Below are experts of layer 5 (counted from 0) of a mixture-of-experts language model. Rows are named gate (a neuron's input weights, with its number), up (a neuron's input weights, with its number) and show model dimensions 0-191. Each number is 200 + 40 x the weight over its row's rms, rounded and kept within 0 to 999.
Before each expert's rows: "mostly gets" lists some tokens that are sent to it at least half of the time; "gets" lists some tokens that make up at least twice as much of what it gets as of all text. This comes from a sample of Wikipedia text that the model never trained on. Tokens count by the router's weight.

# expert 40
mostly gets: " The", " an", " In", " a", " Con", " con"
gets: " an", " An", " =", " a", " A", " The"
gate0,195,167,226,153,230,297,190,184,179,231,228,252,219,233,167,210,163,193,214,206,134,221,240,200,191,122,227,154,201,158,228,254,141,248,201,195,180,153,235,169,152,165,230,214,162,94,139,214,234,245,190,230,243,262,184,206,248,143,243,194,150,192,234,218,244,185,227,165,277,189,191,177,196,214,237,199,201,185,202,228,193,282,189,229,199,246,211,230,252,245,204,188,235,204,173,196,162,140,272,123,203,171,261,188,250,233,166,103,199,243,251,208,245,190,269,252,151,214,287,135,219,299,208,239,207,254,231,213,263,226,210,190,228,168,207,166,246,222,187,173,134,110,236,131,200,168,201,209,187,214,243,229,201,183,178,171,210,226,125,175,185,197,198,206,256,99,225,195,213,185,187,254,130,174,199,182,169,224,200,295,218,167,126,160,167,185,245,166,275,196,249,228
up0,201,158,231,155,207,289,185,188,181,212,214,232,229,228,175,201,167,200,220,206,105,210,238,180,187,126,229,153,220,173,224,251,139,221,179,205,184,158,229,162,133,161,210,212,173,106,142,227,206,256,197,243,226,247,176,212,244,146,246,171,149,191,243,216,250,196,219,170,270,178,196,155,189,217,241,209,216,171,205,214,171,269,194,230,220,239,218,210,260,247,210,185,230,203,163,207,156,141,260,124,194,183,244,175,274,244,153,108,182,248,247,217,244,176,259,272,142,222,292,148,192,303,206,244,204,252,217,181,262,221,226,186,242,146,211,137,231,216,197,173,126,125,244,139,209,145,221,214,192,214,234,220,216,178,162,181,201,212,119,201,196,203,204,212,262,97,233,173,243,190,176,246,145,201,217,176,178,218,199,296,209,178,136,153,161,205,233,155,247,186,247,228
gate1,263,245,239,240,199,236,153,156,288,120,254,115,211,208,158,166,186,177,188,141,215,217,252,201,157,149,210,152,245,142,225,208,203,234,219,159,169,282,220,235,119,151,224,184,250,216,138,212,251,212,124,215,160,179,191,207,272,209,186,179,309,238,174,263,254,215,279,272,201,195,210,199,271,190,150,204,189,191,194,208,172,150,201,239,229,222,179,207,141,238,204,185,246,192,178,224,143,188,220,182,178,201,180,179,230,238,185,185,141,177,120,168,219,167,249,247,155,235,208,268,203,233,190,112,152,214,215,194,143,213,145,206,179,228,233,151,191,259,202,221,198,259,150,204,162,103,232,220,294,204,207,206,129,206,181,140,199,149,218,222,161,190,187,172,131,230,166,226,225,172,162,198,177,211,151,135,195,190,149,179,150,179,229,126,224,201,169,227,166,128,164,217
up1,133,162,154,184,199,173,228,241,124,257,154,283,174,159,245,223,234,202,225,258,185,183,171,218,251,213,177,239,133,253,188,168,213,175,194,221,233,140,193,139,281,268,170,197,142,197,246,192,163,181,279,170,237,217,229,179,135,183,199,213,94,144,220,149,155,183,113,144,191,204,185,202,131,198,242,205,231,210,187,191,243,248,197,151,172,186,203,181,267,170,207,217,147,195,219,174,268,200,182,199,227,210,216,207,162,189,234,224,266,215,264,225,161,211,157,157,246,156,172,149,214,193,203,277,251,176,194,191,247,192,267,182,238,169,161,234,205,149,217,155,208,159,240,163,245,299,177,177,93,210,189,213,270,185,212,269,208,232,162,178,226,220,223,211,248,184,218,176,163,208,234,231,231,179,278,278,177,242,273,194,248,210,179,268,154,197,216,141,256,271,230,188
gate2,162,275,223,224,194,195,161,208,190,294,310,160,149,161,233,228,302,244,163,180,198,200,248,239,187,182,188,249,229,214,184,221,186,155,208,265,179,168,226,250,224,163,189,213,228,242,210,206,177,234,212,241,271,218,186,225,225,141,247,166,139,190,196,190,200,178,173,230,193,228,219,182,102,215,224,250,205,188,242,89,234,272,293,262,276,149,149,224,204,235,230,262,205,196,182,167,193,238,142,204,204,188,219,155,182,143,217,244,206,239,167,176,184,147,146,229,209,278,147,195,199,258,152,170,112,252,161,105,211,199,200,257,293,143,200,184,192,153,219,256,246,219,138,207,203,213,199,197,197,145,204,222,254,204,142,183,198,267,166,159,176,175,241,219,198,203,227,209,221,188,179,156,177,243,220,236,158,169,184,158,202,287,204,202,138,196,208,214,257,212,144,232
up2,167,287,219,215,198,195,169,183,196,276,305,159,174,156,218,225,290,237,177,189,202,195,240,246,193,178,178,234,229,227,196,202,208,159,212,293,180,171,207,243,219,183,187,225,218,231,193,192,152,239,208,250,275,212,189,245,222,168,241,147,129,188,226,171,204,174,163,226,227,228,197,188,89,195,239,251,223,197,219,96,237,244,301,274,276,128,129,241,193,228,239,255,194,201,195,159,188,235,135,196,188,189,214,130,190,136,208,222,218,224,157,181,180,149,143,211,229,265,168,212,194,265,149,173,115,236,150,101,199,178,202,258,288,147,218,178,195,163,215,246,257,232,137,195,209,185,216,205,199,136,221,232,267,202,158,177,210,255,168,175,169,175,237,199,193,225,218,225,193,178,191,153,166,245,229,250,155,179,196,156,193,267,211,209,146,202,191,214,248,212,148,218
gate3,182,238,234,195,143,258,165,125,280,142,177,210,215,179,153,235,225,157,237,176,155,212,244,165,151,146,144,175,185,290,264,191,193,243,187,235,257,177,203,197,274,247,210,286,228,174,195,261,243,215,157,184,182,240,235,188,227,209,232,194,169,240,185,182,199,132,195,230,157,221,222,113,164,220,107,155,204,227,210,165,186,191,176,161,214,157,252,241,238,217,235,218,213,264,273,179,168,258,216,247,184,112,214,220,260,218,212,182,230,139,185,112,206,198,224,222,231,282,240,208,235,106,227,186,207,208,214,137,214,161,204,262,189,202,124,253,249,243,212,203,153,229,186,195,228,245,167,177,134,213,166,270,211,242,156,207,204,190,192,223,215,166,174,171,255,180,158,187,153,224,194,175,218,134,196,191,272,273,137,223,302,167,210,214,176,241,188,236,262,163,213,217
up3,189,246,224,206,140,230,138,130,284,144,190,227,233,189,163,204,230,166,247,178,135,203,255,158,163,148,160,170,182,292,266,184,203,241,176,215,247,186,208,183,268,246,199,287,251,169,197,254,227,219,178,175,171,253,243,180,222,180,240,178,139,257,185,181,197,133,193,238,153,226,228,125,166,206,106,152,211,227,196,174,193,182,180,156,204,158,242,235,235,205,213,218,216,246,296,193,170,262,221,250,184,128,209,204,243,219,203,190,247,162,190,99,203,186,220,212,229,274,229,218,251,113,229,195,210,227,222,138,219,175,203,244,192,203,132,240,267,249,200,217,170,195,173,191,230,260,170,172,150,225,158,259,202,269,162,192,195,192,190,235,218,171,178,170,246,184,159,177,164,226,206,164,233,113,187,196,278,264,134,238,293,165,220,222,154,252,194,225,247,185,231,217
gate4,195,236,96,258,287,256,231,253,168,261,231,232,129,130,151,203,126,196,193,193,177,234,127,223,198,199,216,173,201,184,173,196,145,201,227,202,215,144,142,151,244,193,221,199,186,167,114,204,221,248,213,216,236,150,228,225,207,275,157,228,155,200,210,187,190,241,237,225,266,172,137,219,225,264,242,264,178,121,196,210,203,242,173,186,150,211,159,123,199,259,201,154,243,222,201,254,142,220,233,199,157,227,170,226,262,156,173,223,245,212,230,189,219,244,283,219,193,267,180,208,225,184,175,256,234,240,148,198,102,243,216,244,232,131,146,179,166,198,164,113,215,167,212,198,178,211,183,198,163,234,248,230,224,167,176,152,195,212,80,208,171,299,187,200,236,198,164,188,186,166,219,228,296,226,158,219,140,245,200,208,230,214,219,158,212,160,232,200,186,180,191,168
up4,191,243,110,285,310,253,233,246,155,256,223,228,139,120,146,200,147,207,182,181,181,251,142,219,190,175,207,202,203,176,157,190,136,207,220,203,204,147,159,149,239,208,216,199,191,159,139,200,229,239,212,203,232,138,220,214,193,261,176,254,152,189,212,205,177,244,245,231,272,174,132,221,230,268,232,244,186,136,211,202,199,234,166,176,140,211,142,127,201,242,218,154,227,210,214,260,148,230,227,197,172,239,154,206,262,147,164,233,231,213,217,188,238,247,293,213,206,263,187,207,214,184,173,250,247,226,148,181,105,259,214,260,228,149,158,174,199,197,146,109,217,159,229,190,170,215,191,203,171,228,226,236,219,184,179,154,191,220,64,192,176,302,179,186,228,175,165,176,183,155,219,229,277,226,162,229,142,222,182,202,212,230,220,164,211,156,229,202,196,172,195,160

# expert 21
mostly gets: " S", " W", " M", " D", " P", " N"
gets: " S", " B", " P", " F", "1", " M"
gate0,232,236,157,183,207,201,207,235,227,216,201,234,210,113,174,204,224,174,201,194,256,177,119,167,243,246,182,130,194,172,183,187,134,102,226,219,105,256,68,231,159,192,192,284,180,178,183,196,162,252,204,178,193,256,266,267,205,209,157,181,194,232,106,188,217,157,151,167,188,270,186,279,212,237,200,192,250,153,177,185,210,203,165,277,238,190,150,240,232,184,165,210,211,235,149,187,232,178,225,217,198,254,190,179,210,191,183,185,210,186,158,252,218,199,238,230,195,187,236,222,197,195,266,202,201,287,171,145,214,177,186,150,151,179,179,160,212,128,264,230,171,257,176,183,240,214,154,193,143,243,162,163,180,306,233,233,168,201,143,164,129,163,165,181,186,237,208,168,260,232,119,282,143,204,167,200,235,222,130,156,257,149,184,164,240,188,180,208,216,196,168,206
up0,247,266,140,158,231,171,221,259,188,207,188,236,167,131,141,161,226,220,237,231,290,189,128,219,227,264,203,141,159,142,189,189,195,148,172,236,143,207,127,198,153,197,149,270,172,220,222,178,160,193,232,196,263,153,264,194,147,230,149,202,204,207,100,141,203,204,173,214,182,284,185,226,175,195,150,230,256,175,172,177,238,199,180,211,217,179,118,215,198,189,176,197,242,208,149,179,202,219,233,214,203,249,188,201,239,174,167,206,163,176,142,243,236,240,242,295,226,177,198,188,177,209,265,210,199,275,150,140,217,164,213,190,166,207,179,173,215,100,224,179,180,214,224,216,284,256,195,184,108,271,150,201,197,244,252,237,169,212,171,136,144,185,161,147,135,256,220,152,177,215,104,238,200,225,182,228,185,240,139,209,215,133,230,189,259,207,202,163,191,269,222,189
gate1,156,181,188,203,196,232,99,185,225,199,189,181,177,179,255,151,212,120,207,226,172,274,256,118,260,209,226,217,192,220,173,213,207,235,233,232,215,136,180,133,234,247,206,231,144,227,183,216,203,242,195,225,175,212,327,212,160,238,144,189,250,227,215,150,196,148,153,236,103,237,214,137,157,181,176,167,193,185,200,182,232,274,238,158,179,190,252,176,167,185,151,244,284,241,175,191,218,185,213,167,171,114,169,125,172,188,186,191,143,200,151,148,211,256,236,171,154,223,164,195,244,219,207,184,207,151,173,146,177,172,189,281,234,179,179,198,215,229,203,255,142,188,219,203,270,220,227,178,237,233,138,203,86,239,200,235,100,147,137,246,182,170,126,181,186,193,148,256,178,209,166,184,204,178,245,204,226,187,271,152,196,210,187,189,185,179,242,223,143,205,118,194
up1,235,228,197,212,210,181,280,188,166,198,215,213,220,229,143,252,190,261,182,170,219,160,181,278,152,206,198,171,198,168,229,195,202,148,172,181,174,261,231,275,173,164,184,139,236,171,212,175,176,176,218,196,236,188,65,189,243,161,267,233,174,165,215,246,160,243,243,166,296,165,182,254,249,215,204,255,221,217,208,206,182,137,149,248,270,229,171,200,202,188,257,156,117,155,229,202,186,208,196,220,208,261,234,288,213,201,201,205,259,229,231,242,164,130,163,240,222,170,256,197,161,162,207,184,200,248,210,248,218,243,212,112,158,213,190,220,186,194,182,156,236,199,206,204,124,190,159,245,157,193,217,202,309,166,203,173,312,254,221,134,235,245,264,220,207,205,286,164,217,187,266,204,220,213,149,189,202,217,119,260,203,212,209,211,206,223,137,159,251,198,276,206
gate2,237,216,195,196,191,238,197,307,191,153,201,252,206,206,191,215,168,150,167,190,200,246,264,189,143,159,188,183,224,197,144,241,174,151,116,212,220,213,243,151,230,222,197,251,261,222,182,164,213,158,251,157,179,104,186,283,174,282,227,169,257,238,176,169,291,203,262,219,209,255,199,158,209,265,178,233,201,204,192,255,135,183,221,228,168,218,128,227,161,280,166,217,224,216,244,225,288,329,252,184,258,228,142,212,199,206,248,197,156,167,197,172,253,255,182,190,205,180,181,232,148,229,209,146,146,191,204,256,307,253,186,167,221,169,199,275,168,200,224,150,210,180,140,142,241,243,146,166,216,172,191,178,193,183,204,166,246,264,179,186,146,212,213,213,172,261,155,188,211,238,190,248,139,248,247,249,235,162,183,219,168,187,165,175,187,201,177,162,158,199,205,236
up2,172,179,198,203,221,192,207,112,219,241,202,163,224,156,208,188,216,254,222,204,249,178,103,180,280,244,204,200,190,198,244,161,224,278,249,202,195,191,176,212,175,153,205,146,123,213,222,199,160,246,139,253,271,337,213,131,223,144,171,215,132,216,226,230,128,158,161,167,206,148,163,241,178,131,190,172,202,209,221,133,275,248,213,170,250,184,257,179,231,139,242,212,184,177,176,192,166,69,181,200,144,158,248,165,155,230,151,180,234,213,175,235,157,156,217,226,207,234,215,158,239,191,184,252,227,211,181,148,106,144,210,236,193,226,181,127,236,230,202,245,170,224,239,258,155,177,244,206,192,229,225,245,205,229,216,271,119,151,210,219,237,183,193,155,229,144,222,207,202,170,205,160,235,141,143,162,142,229,182,158,260,203,211,209,196,209,208,227,236,175,189,167
gate3,220,207,202,171,197,241,172,207,203,184,128,192,161,235,134,142,150,217,178,211,194,236,200,173,110,161,243,154,253,173,249,237,172,222,135,149,168,136,188,215,207,197,180,198,210,240,167,182,264,167,214,247,269,171,181,148,207,199,177,230,236,301,180,218,166,214,262,228,222,244,181,220,218,244,227,226,240,231,166,243,243,201,251,245,164,252,281,234,263,252,284,208,157,179,216,236,239,226,242,186,243,185,205,268,269,165,207,142,174,223,205,198,195,195,234,173,198,165,249,97,149,213,181,180,220,246,203,169,259,167,157,202,280,194,246,168,222,237,105,161,201,137,253,196,196,122,204,192,252,169,189,157,217,205,148,192,285,139,217,134,217,275,161,232,244,169,279,154,169,197,178,206,186,204,207,158,167,221,181,254,227,242,237,133,151,221,163,202,108,185,181,216
up3,238,215,187,176,210,250,190,199,215,185,138,191,163,242,142,128,146,222,183,225,188,220,215,178,112,174,247,170,243,183,243,230,158,229,165,159,159,166,168,210,224,195,191,193,212,217,168,187,266,154,186,243,290,169,170,145,210,209,178,225,225,301,179,222,156,228,259,218,222,247,183,208,209,230,258,218,243,221,155,228,239,196,255,257,175,242,275,211,272,275,277,192,156,193,208,219,247,210,232,190,249,185,218,245,265,162,211,162,172,234,208,218,192,201,230,158,187,162,263,116,168,197,164,191,202,257,206,171,262,169,171,190,255,202,225,177,215,236,93,172,200,109,264,201,208,127,198,184,251,174,196,175,209,211,132,177,296,136,217,127,222,231,164,225,243,187,287,153,173,185,178,213,174,208,192,163,165,218,177,260,231,249,246,131,146,216,165,188,88,170,184,219
gate4,160,212,111,140,236,154,229,125,190,269,208,253,235,206,210,216,192,202,171,265,235,164,168,238,184,205,217,165,163,192,236,182,195,143,220,214,245,210,243,209,244,152,263,202,199,212,242,184,162,142,180,124,254,154,158,221,225,217,220,208,230,243,257,145,164,218,137,183,146,245,239,162,162,195,190,173,194,157,257,157,231,195,231,102,220,230,176,136,213,281,196,216,163,174,179,162,221,194,104,294,190,260,206,209,145,194,189,151,164,183,159,188,200,249,192,246,206,166,205,210,185,283,182,181,109,240,282,214,194,293,240,231,160,173,189,263,188,167,203,250,143,183,201,226,174,186,177,208,124,187,230,270,260,229,255,212,139,224,188,205,231,184,243,203,174,177,313,200,267,215,247,151,214,196,182,252,185,203,181,236,195,290,207,220,181,147,209,203,214,220,255,233
up4,155,220,123,152,261,177,232,124,177,251,194,250,216,193,238,215,205,205,192,263,263,165,128,233,169,203,224,161,145,213,227,204,199,141,200,211,221,193,260,207,244,141,234,218,219,196,200,204,157,156,145,106,242,141,152,206,229,243,195,197,241,265,257,160,164,226,151,177,144,218,248,146,147,208,201,148,167,155,251,168,228,187,240,118,221,215,177,133,226,276,199,188,176,150,202,160,213,205,127,271,198,238,198,205,155,178,197,151,157,207,148,171,204,270,191,249,173,166,199,232,195,291,180,186,110,239,278,234,204,289,216,227,155,187,195,234,211,152,220,260,132,186,201,238,188,189,181,222,104,219,244,264,266,233,233,219,144,226,170,199,234,198,228,211,201,165,279,209,272,190,238,165,219,191,174,227,170,214,194,234,178,283,215,236,191,140,223,226,195,212,249,238

# expert 14
mostly gets: "°", " W", "′", " October", " January", " May"
gets: "°", "″", "W", "5", "′", "0"
gate0,193,210,217,170,157,189,199,108,208,235,198,217,217,153,199,142,112,284,139,265,245,242,201,175,215,213,223,279,226,187,240,208,235,238,189,207,118,201,209,217,177,197,216,248,163,206,275,148,207,213,262,140,209,224,233,166,191,67,238,246,167,304,192,197,214,150,239,220,231,287,178,171,188,234,157,265,199,144,307,161,182,230,188,244,209,172,220,246,192,240,241,194,173,247,240,141,238,170,226,212,150,213,253,253,203,125,246,237,236,192,193,255,237,138,201,214,126,205,226,218,188,195,243,136,223,160,223,186,153,242,110,182,155,191,141,201,260,168,114,207,223,227,197,167,146,191,167,192,218,190,211,257,203,162,169,247,151,171,271,177,223,144,170,193,160,188,177,158,212,221,218,229,217,159,213,206,174,159,216,191,230,217,156,198,178,224,222,275,169,188,171,170
up0,211,194,154,230,243,202,207,282,200,144,176,186,191,238,221,259,279,109,269,126,168,158,189,225,170,211,187,128,170,220,180,193,167,178,215,194,285,185,189,185,219,201,197,146,235,166,129,252,200,166,132,252,203,168,156,220,206,338,166,166,222,101,193,212,184,259,168,182,166,114,210,238,202,175,236,149,212,258,96,241,220,175,229,165,179,230,203,153,205,156,161,204,220,146,165,252,165,247,187,195,249,184,147,138,196,271,147,155,150,208,205,149,155,244,200,186,261,178,189,178,200,207,159,248,181,245,178,221,246,170,285,217,240,201,258,196,135,234,297,201,188,172,216,236,240,217,246,194,173,196,197,147,207,223,233,152,251,218,128,233,192,264,243,212,237,215,205,229,173,189,173,161,181,247,182,202,223,246,187,200,178,181,259,205,221,184,186,131,258,218,221,227
gate1,152,276,163,219,187,185,219,201,199,244,174,175,99,255,255,175,191,259,212,179,170,208,154,201,185,219,174,175,225,165,163,263,199,238,258,170,104,153,205,152,252,235,179,197,199,220,250,216,220,197,261,138,231,235,142,198,235,180,153,216,130,180,243,223,223,178,173,147,127,237,227,206,199,256,261,134,171,111,222,207,162,259,261,250,262,169,147,142,225,238,219,241,248,224,215,195,197,196,258,209,129,143,177,209,214,198,235,195,205,176,298,204,127,222,213,223,157,243,170,210,185,207,151,199,263,197,202,117,143,314,272,179,224,168,181,231,203,221,196,235,184,136,287,227,231,175,160,240,203,181,242,211,294,229,188,187,202,192,220,236,181,213,142,156,199,185,197,183,200,145,233,194,183,184,192,194,234,199,281,233,183,215,167,232,155,216,236,286,148,157,236,214
up1,141,279,174,236,193,192,214,186,204,287,193,179,128,276,265,184,192,270,204,166,126,204,171,194,194,203,174,191,217,155,162,269,210,244,279,166,126,128,219,144,252,230,179,221,201,207,249,215,206,209,269,125,234,218,115,186,263,185,155,213,131,178,275,221,233,178,163,154,159,227,239,206,203,278,262,148,172,145,208,198,167,269,255,245,248,185,152,165,201,252,231,231,241,220,207,169,195,202,259,197,142,166,205,187,200,193,237,207,203,178,300,211,117,218,240,215,169,232,181,200,158,201,152,194,295,207,196,129,146,298,266,185,222,184,181,210,218,230,190,229,206,128,289,212,210,165,180,221,214,182,261,209,274,220,183,195,205,165,206,204,188,218,152,166,157,187,201,187,194,150,246,216,216,171,197,204,224,187,259,225,201,224,204,249,150,206,214,283,176,151,229,220
gate2,266,170,256,246,198,215,174,193,231,158,244,187,174,159,230,203,177,218,151,208,206,290,194,175,184,135,217,235,186,251,156,227,220,236,214,131,196,274,172,219,176,195,194,223,229,199,251,286,233,182,204,179,269,180,205,208,231,137,213,252,238,160,316,209,180,237,230,167,169,203,168,169,205,230,228,213,206,185,211,215,212,226,256,134,169,215,240,157,198,191,143,293,148,158,153,212,188,209,202,135,222,201,176,153,155,212,251,208,155,206,268,175,201,199,219,151,213,300,190,238,254,246,223,269,130,116,152,196,204,268,219,244,198,145,161,243,250,146,224,260,162,235,245,225,237,267,245,209,223,186,227,189,185,182,237,220,277,241,115,142,130,195,187,213,155,293,203,169,168,182,248,261,220,155,197,207,186,231,98,187,159,170,209,207,257,207,230,185,165,215,214,242
up2,275,190,266,232,205,212,192,201,210,162,244,189,178,151,220,205,173,217,145,226,213,294,185,172,186,127,217,226,189,259,156,230,225,254,222,135,199,258,189,211,157,210,190,224,217,187,246,276,248,182,188,177,268,185,203,199,227,154,202,247,230,157,311,225,163,214,220,148,167,195,183,172,183,225,199,207,202,151,216,225,202,222,236,132,159,195,214,158,207,190,151,308,156,143,163,212,188,212,211,126,217,193,195,159,152,195,246,190,135,198,246,190,201,191,204,139,223,279,191,238,239,256,231,290,150,132,132,208,189,285,209,257,210,175,166,224,248,133,247,256,189,231,248,224,222,261,236,215,212,167,215,211,188,200,236,225,281,246,105,144,134,163,188,201,162,306,203,161,161,179,231,264,199,162,190,200,183,223,107,188,168,164,196,200,281,206,216,187,169,234,233,229
gate3,168,188,169,192,240,199,199,260,246,171,174,250,155,190,250,160,235,215,197,240,207,181,194,206,153,254,234,246,195,226,234,114,211,138,140,287,295,224,158,317,182,216,187,193,161,214,217,176,237,156,296,166,233,214,122,222,126,183,208,228,163,218,253,161,190,233,182,206,237,224,177,246,213,211,204,141,201,179,112,171,244,255,197,257,205,212,170,150,219,236,112,204,151,207,202,195,163,73,187,229,248,194,253,146,184,207,128,219,209,217,226,159,245,226,198,183,183,191,178,142,180,185,200,277,179,251,168,238,211,210,319,120,199,187,252,229,185,185,170,181,216,226,236,205,216,267,167,193,224,246,170,216,239,174,241,180,251,243,240,146,205,74,192,197,204,203,149,196,195,238,199,213,257,212,172,179,168,173,159,176,200,148,240,202,215,263,171,224,175,212,196,206
up3,234,207,232,224,169,199,195,141,163,250,212,156,242,215,154,244,166,182,208,171,200,208,205,186,240,161,167,151,204,171,164,274,193,266,273,134,109,170,248,76,215,172,214,202,227,199,187,216,159,235,124,226,174,204,261,198,284,232,197,170,224,177,101,245,205,174,217,197,166,173,215,158,214,186,186,245,215,258,290,223,157,156,197,120,178,191,239,258,194,183,308,208,239,193,201,199,232,303,216,181,136,213,133,251,209,169,258,173,191,176,158,221,172,181,219,212,215,208,225,223,233,204,189,114,202,157,221,143,181,174,88,252,208,210,156,177,202,220,247,225,211,163,170,207,188,137,232,218,167,149,231,190,159,211,165,218,138,168,157,256,202,313,208,190,194,207,268,203,218,153,208,177,127,172,232,241,235,223,247,209,191,251,160,206,193,145,247,182,200,164,205,171
gate4,207,188,265,212,195,118,196,176,187,183,226,219,212,246,125,175,228,262,200,213,232,180,131,207,222,237,221,182,210,259,126,188,185,142,302,226,160,196,157,220,158,118,146,130,226,166,244,206,205,186,185,181,170,216,262,211,224,167,203,226,141,262,161,108,209,207,222,196,200,159,279,207,194,225,244,106,220,209,225,243,187,179,222,170,213,191,208,184,272,243,160,216,154,206,149,200,201,152,194,228,146,212,290,184,229,162,167,186,260,241,187,256,258,251,176,228,198,184,200,136,165,251,161,229,174,218,200,304,218,189,145,220,213,132,194,215,179,220,173,118,172,183,168,166,310,172,201,191,229,90,190,207,227,188,219,207,212,236,202,250,158,165,268,202,187,229,180,213,196,230,263,188,177,230,227,218,245,190,173,255,132,197,282,209,259,241,196,110,190,147,180,221
up4,226,237,114,237,204,230,143,237,224,215,206,170,179,143,270,126,175,123,193,188,221,180,295,199,197,133,192,221,247,150,191,206,230,239,154,194,261,164,195,206,234,274,241,261,205,230,133,204,187,196,169,234,184,227,176,164,162,218,229,193,282,151,226,233,198,139,214,203,190,222,109,186,256,193,143,259,217,231,162,210,184,255,162,175,223,222,203,213,132,198,269,227,184,181,207,174,216,191,140,173,274,201,157,248,159,176,202,186,214,148,187,149,100,144,223,108,248,209,219,213,245,122,286,216,208,196,204,130,178,201,148,210,205,164,172,134,254,204,225,187,226,157,186,189,138,222,219,237,172,281,210,183,150,239,216,192,185,130,160,211,232,205,101,168,198,186,225,239,189,238,154,216,217,189,197,132,164,203,273,162,239,195,182,204,174,159,160,303,216,243,203,186